config = dict(
    num_hidden_layers=9,
    hidden_size=384,
    n_experts=32,
    experts_per_token=2,
    d_expert=112,
    d_shared_expert=0,
    hidden_act='swiglu',
    moe_layers=[0, 2, 4, 6, 8],
    router_score='softmax',
    normalize_top_k=True,
    routed_scale=1.5,
    balance_loss=0.00153,
    balance_bias=True,
    router_z_loss=0.0001,
    init_std_router=0.0223,
    lr_router=0.000794,
    num_attention_heads=12,
    num_key_value_heads=6,
    head_dim=32,
    vocab_size=49142,
    norm='rmsnorm',
    norm_place='pre',
    norm_eps=1e-05,
    positions='rope',
    rope_theta=10000.0,
    rope_fraction=1.0,
    qk_norm=True,
    attn_scale=0.177,
    tie_word_embeddings=False,
    parallel_block=False,
    init='normal',
    init_std_qkv=0.0176,
    init_std_o=0.0176,
    init_std_up=0.0176,
    init_std_down=0.0,
    optimizer='adamw',
    learning_rate=0.00108,
    beta1=0.9,
    beta2=0.98,
    weight_decay=0.55,
    lr_head=0.00576,
    warmup_steps=355,
    schedule='wsd',
    decay_fraction=0.795,
    decay_shape='linear',
    final_lr_fraction=0.05,
    batch_tokens=[65536, 131072, 262144, 524288],
    max_seq_len=1024,
    doc_mask=True,
    z_loss=1e-05,
    train_tokens=391400000,
    max_steps=2372,
    dataset='wikipedia_en',
)
Below are experts of layer 2 (counted from 0) of a mixture-of-experts language model. Rows are named router (the router's row for the expert), gate (a neuron's input weights, with its number), up (a neuron's input weights, with its number), down (a neuron's output weights, with its number) and show model dimensions 96-127. Each number is 500 + 50 x the weight over its row's rms, rounded and kept within 0 to 999. Numbers have three digits each.
Before each expert's rows: "gets" lists some tokens that make up at least twice as much of what it gets as of all text; "raises" lists some tokens whose logits its average output raises strongly, later layers aside. This comes from a sample of Wikipedia text that the model never trained on. Tokens count by the router's weight.

# expert 5
gets: "===", "==", " ===", " ==", "\"", "."
raises: " found in", "ides", "\n\n", "- Species"
router:480482494528479522616505404553478521489534474593463477530499512498580478519554468448505527536522
gate28:543522449514523460622557513508522536445468455545462527465491504515503580656504498473408462541465
up28:531560434480507573471432498447445438549462538519510479520502551535531576460456496501576424481434
down28:518570470390491493484448418496497515432521625568485515434541570485530526520539552445459463552534
gate29:528445531591556451424487497542523436438443417535419508482402569462554475527465473456559545566449
up29:554516505507493447449516506512450434488468469510457499498477572548434583498475473523467536461528
down29:554541507537510499401401444380449464534483558389506544527459465534485399510526618492434498531440
gate30:565527548525486445587475528537436506367481505539478539564453624572501486573462527535555495392533
up30:445400446491540520502427431532565565591473413501493424434543473456546549542477446402456569544456
down30:593503491516591498472498473481464626480450435621486461484495535441521545513493402574491500480537
gate31:434477439570519507466488426579464516557502529499455475509565529526473474487472480434499514527538
up31:460426573460535523557549515544573459517476508489455410459479431461542490535528585588437478497542
down31:518570521533542534541365461434412502466510522488535485537407470552525576494571443534481476435394
gate32:546444449516476520488488374491545466447509448510486427372467472486459526393489552538498575588581
up32:423512556506481531551471491427390425486548512436366504464461472485525533527508492565478540429480
down32:517400470482409460450583522577485523585521507494471507464534568409524490443450598600505483428511
gate33:565426466464515598508494482540478526437460502474506476529419403559491511438557428435488494482417
up33:504539497498429549587491427517558468549537490530527482455504398556483454470577471490500420481479
down33:510482487500546523554472438462456506549565529554512488541459548447486559461361516492495491469481
gate34:415533544458462550521392483476449540384438411474558453568428380490498517520447514454580467547435
up34:450460472544513414499436469456507536513571568502628544508463517503500602574631530447471557444629
down34:416496472487588457478496471512572463459544543520576549514489486503478532514471480487481568543494
gate35:491491515470577406433407490434441491430563520480401468513498527517538488489521489474512572522457
up35:501596432502533535442461422510541489500598422570507496495419459485433476478517507476484538505485
down35:527530544547459542466498490552558448496528462542483511478504503505539577541400403477489493509437
gate36:563470506461483536491400462410481571493566502531375559556413566569578552516514456580478534510394
up36:569528500572475483463516447475515443521574500497414473502464476525493488475449472444354498525504
down36:478504497531456479466437510534507461516506500453520550466544510527500583458519566430483533490464
gate37:498525538511428514526547502456452504534520371515447478610435439510508523511596511509475513483411
up37:524416486491501581442461530431510511488470466525570502498532565543521504581400558454546478460529
down37:483481613436476550526421429538615443494419532553511497517547478525543575549476315533503503505458
gate38:467520451534489383506528426530503600540566496532497467469468462565503587452595475426504542469505
up38:488537517474505379487526573547398554520542471481593504541442499530519629447561466466519434441422
down38:499471441527532464512498538544486512477482505475561541495433525451464512505485617448481566514464
gate39:464509504488475536469532433545526404500506524486436469561466557494497518537505507468514591547446
up39:536601491546461479466556473551567355530439455425502489523445447537400575481560526457550526539443
down39:535559334428538535536464446532467557538432627422504416399509527516488544519491542482424455480552

# expert 30
gets: ".", ",", ", ", "°", "–", "′"
raises: "ased", " other", "ac"
router:502480473562522557629470486499493569449474536568494497490508537605581576478509464445426527478510
gate27:435571403551496496549460340520474507477540482518560507459509626474500480487597513427369487437535
up27:434610455511475456461469406494507620550517550536506548608489563503503514465521517478437553476498
down27:555535475530451465513473378461444507558535536518584471460437477482445466517554421603466601551407
gate28:485571480526511445615531530454471616532595527510452487591467423518577553483518490542496554513418
up28:502484473512570532517491486391451455585563504486517483521533483481407577582523549533435431544611
down28:542482534472429495444572504500446515533524443500417412540475458470540502471540489490575512466554
gate29:487505519529510460513512585571486512448459382509479462433490493500428466422459534440522523611474
up29:500510546572389477495567492514431537526488433505476487629492514486424488549548530474459478531539
down29:476545537476481559460438494487559530558515558526527450548459522518547502545611520613486496577485
gate30:469485446555469473525482469533467555441458578508591510416558598445555599572498413352490547482575
up30:509488470491471478545545422451501519480437472508505555470464447558531497468491534443538395435531
down30:500464556581469501533550467442474501497561499478517569481541507468531578527486423535485544520493
gate31:528513517454464517498511487510504550433519446498421432526524407501492450427469418459521563482556
up31:486435540451542538474561560499491522476434479478555541526533402482464601449540476398513443520511
down31:462519471498498500473457453460457627421543470474465428566513488500460437540476471570510541531420
gate32:489454470503550552551466502589418484496476490528512579442470508631512477464429448408459492462535
up32:451433511510515563416495452535406472499457502479431533500547483445514503462496544485330536499521
down32:494567437504564509505563468487515459476499545520566479522472499411484440470455541539513493533443
gate33:474425573454520470509487530422461471390473505523571493539609568616608488528497630485431493472513
up33:454502503505549564500456493450382517412517470490541482532466552463536466514467502496467569466486
down33:473428519554497502533568470511498464455480459475503505486477455440561496518507454589467448422467
gate34:562503425547512412467422497361434451496570557523410579536449482488478534502467501446490491509478
up34:531525469443496490480491447454543421496501460497500494494470543499572615518535439528521481493426
down34:483523452461505558546460594519560562532484437512495573493404583446595489428502482472570525449525
gate35:464506485494548534483460567487422455609465445489503544483513562492491553473536558460564499474457
up35:467544461479510422447565424453434495498587614459431411535571465558492569510419481554593521540526
down35:533497515584476574584463464415450547538614508495536496515562540537497433518476470464452513525519
gate36:511597563545495524542490469501541540424508412489508545495473500490515491547508550463464582461493
up36:444417470490505384496503465474431386510522493495459445520622466458485423529519573454454522498523
down36:498388469494430527530450459405532408429403470483475474521546378563472403460450474474531463502500
gate37:480540598491531498504488516563568519432491526497478505542505412474475474490479612512431459580562
up37:429481513535501500602499588471477508527455369495487521542552500508483403450444452487622504479392
down37:512510482513416529450473561504542526537543441512518568487459516462459542522472521632471567546493
gate38:454469567514517457561415500484518509531526523522402438587469481527588449527534469544493534544446
up38:520493418545564441546446447417514498503502553585448473449434506397533453586513526476466495476493
down38:444444407502468527492516508528512595529568418488498386490580580438527470437545441469563486517537

# expert 14
gets: ".", ", and", " and", ").", "s.", ","
raises: " There", " He is", "\n\n", " He also", " He then", " Despite"
router:471452551499451544591532453467612514466518556538477499498563488515595582473476561459422517521504
gate28:531358463543463422519505492535508476457499433499472532554520450584529506555476437513505524486525
up28:516622461464555429530552497484452537524499483521460468494531554508497507522565516410495451489440
down28:533540524490679468440540510496522497506449422537440585460513427514480530567442563556501487539570
gate29:567357460497486554476555518512443486463523552548475513508524592496424501551498410591494500571463
up29:567531542483478591503521461557500494536460507493550444440567431475439436531529520482512534452497
down29:442529509424506492570439496510539458494438378527459428573582485461434445565501519529478569508432
gate30:558518494472516523543568443526563584501423506533491415453468540377488564420479484513413551472537
up30:485488590487523515496431469554502486488511458536546571510468418534574477536538464626499381570434
down30:531545411524594530526572468555517605467499409501490534520517583504527497558476393498561541543540
gate31:555490489589477499567472561433508476482481483550502567473451565556510474546458480527553427508468
up31:549524636481484456560437450480566537528486532470516526573490433562590532693440517517445465562542
down31:509504436600450375550479482486419549555560452553493435602452542462569511511479475536475467578460
gate32:573489492518475516441557462478530564549540574545470419477504523435537557497468499518444533416483
up32:465456485411456535487527461448557500551578580503461468565533386478481520558547524519391536458510
down32:447559547488351560537490501560439517487490457483533512528517417515527470505496629481585428564533
gate33:507504530564448569475487462477462468543441517564492535471439464510509508559457433602538532360493
up33:607495530461439545409484481539466518469498450523531364479457480499550469505466405536510524453490
down33:522468458457456483444516534425543556507517527522451547520442395453549448509504489533536536440433
gate34:471530504395504425510465478554495458602455567535518429429504465520534508506541546454396493470600
up34:493475478552504497400513561491525497489590568479555527483476496463440545501497472464588560588458
down34:424495487446483493518487496468557568517484533511479435438512453492517525531534525446344560514450
gate35:512411496577490443497486473498490647505490492540552526491470484531481523525445494421631551547412
up35:436527466412478453621540502519424534510413476437478495443473502542496590420494446532579637483438
down35:452463550467657502515525449542545458500485412497506429480498453489515512526445477502547480488542
gate36:474567496518494444570506494497458509603422455446464539542550551538549513519435475485443423433517
up36:511505510507517530510519535554454508462522521464533461457469407428511528657521474472483528423516
down36:475434551470544494522508568520484611526445461505513474524493517469528492531393448447454510481533
gate37:469505520447522507505480480529429527526552529437483446554500428545555408506512486490552484502472
up37:539503583552452529481586517521583403471576481480542492547544557511525478499414512435557467536465
down37:566521587523485488499505486480546444485546508430512533480505470584559500521443616588513472644522
gate38:508469438507514563440513459550533421476570576517466561505532575529511493543504443528466497517576
up38:435560445472475526540543492439481507497552484431517522579584455545534556479474512478519524479497
down38:535514474413358532557510539488489491479498487491470523525569469479517518503415620442470453515529
gate39:477436571521505555652394487495452515522449466538560580463416503475548511546483456533479437441527
up39:508510584468513496510428617473457380558476435560526494488429510459502501531445543433462594528444
down39:481589492484486539472513506474504397539527557495533546483543495512461527491488501499485485398507

# expert 4
gets: "\n\n", "on", "ian", "'", "or", "an"
raises: "====", "==", "The", "===", "==History==", "A"
router:466508490553629553575450397479461587434497504611446437530473452495567548474498489424489505485564
gate27:483543453518476556540439416531558579550426511531486454542488490524548561535518579533520531499481
up27:477506534551486492438433490468409508526505500552484520386500496417513449566561521477428507587545
down27:518451492506432456538443565503511472481615513509505485503556523502551352500537538389453392509466
gate28:607553511550501481513450433506446607463523564492421450472457548422522474526542556427476458418477
up28:532505581507562414445526511585482554588452493463438416463557519515463490519504476589511489510560
down28:431508538490518467529510482552501500510589592510484432461517454605603482534474567488454513582417
gate29:557511533467499600579452556403534565463508337537440493581536570566460497498495545481499534530499
up29:490462514397480470487502516490447511510521536554488546566527467473499466486458555481556513376448
down29:501457511542554526470445533625599527520433579462592478541420557530409519531516529505525524504504
gate30:517508522491445493467488429411509469453569552526469497535551486549516559515448571544450562524541
up30:493444419569582503399433466499478504445422542508641464534549489503476464503475498418427518468474
down30:521510522470400460466525530419435452443460535494444507510554514541432446549545532543441467534539
gate31:517493476499383543535476514506551498446577424411520436519422557496520437561517518480501518579444
up31:523495488515512529477475495507546461503433461507437509511510480536436518455512456434567516469579
down31:454580548497504542522575507511504477533495578424506567485499426549400509491510441593435511467465
gate32:532465494513424509429488487528553581417614476566564500478525524478452461442477509388425447505566
up32:549470459551430546465590431508434342495509525407419460519458494441477492512561563468482463439600
down32:428516540425493589459472471466582565494615471391429480480489500465505495510504372460430516501451
gate33:470497519464596486447512434613488502526531453488473464506537526519509594490485453450463514558521
up33:526527503463500501534534571518428560517542452466487518485502376508501581458561519592527448385475
down33:546476438525459551479468505626632469505487583570550549552423449428568472418486461402445428520382
gate34:481494483527453488499522543515423592461473408479475440537460490508452486515557661500434522403558
up34:540518449527472465578457430441468536567472421463457501445509540449483496508537548474520479408567
down34:436574564536584525514500454500500466458428468478521394561439582503520438451532553596520514538455
gate35:460521382526529426435478452426541553416559527495498461544471563528614460490502423489547497564553
up35:531446405505488527425491535493445495505504480499508469576574499542445432503571506533581563349432
down35:481507486525497505427482468462515475486541502449432461524508521487465503564564517437546541587470
gate36:491582462560538427477520502488554585490486508484563513476435489490580481484506502566464588590462
up36:525466493530484511485518470561495511526438515461482476476537572492453574419498442493515460467545
down36:494521515429509580520459454538424480555557498465566469569482492523437513486478440435461480488533
gate37:560513581428494478532512438476517554449592455501523508469497483575503426481508471509459603452533
up37:478518492409566440559558486409462603461449403471477415497464451577486493474484523447507478533414
down37:457594440537579438527591529455537591565484537469545414478543576612515472525537573565568510534438
gate38:476513555451536464457528411460510564573557532489567475441471467501563429450542563493586531419445
up38:426480478499431459508421472526503433524481499524484487508447479511545562548495458457448512398490
down38:503607538552490510511533417512490473566535501583496507490480489497454500460571541604468530510532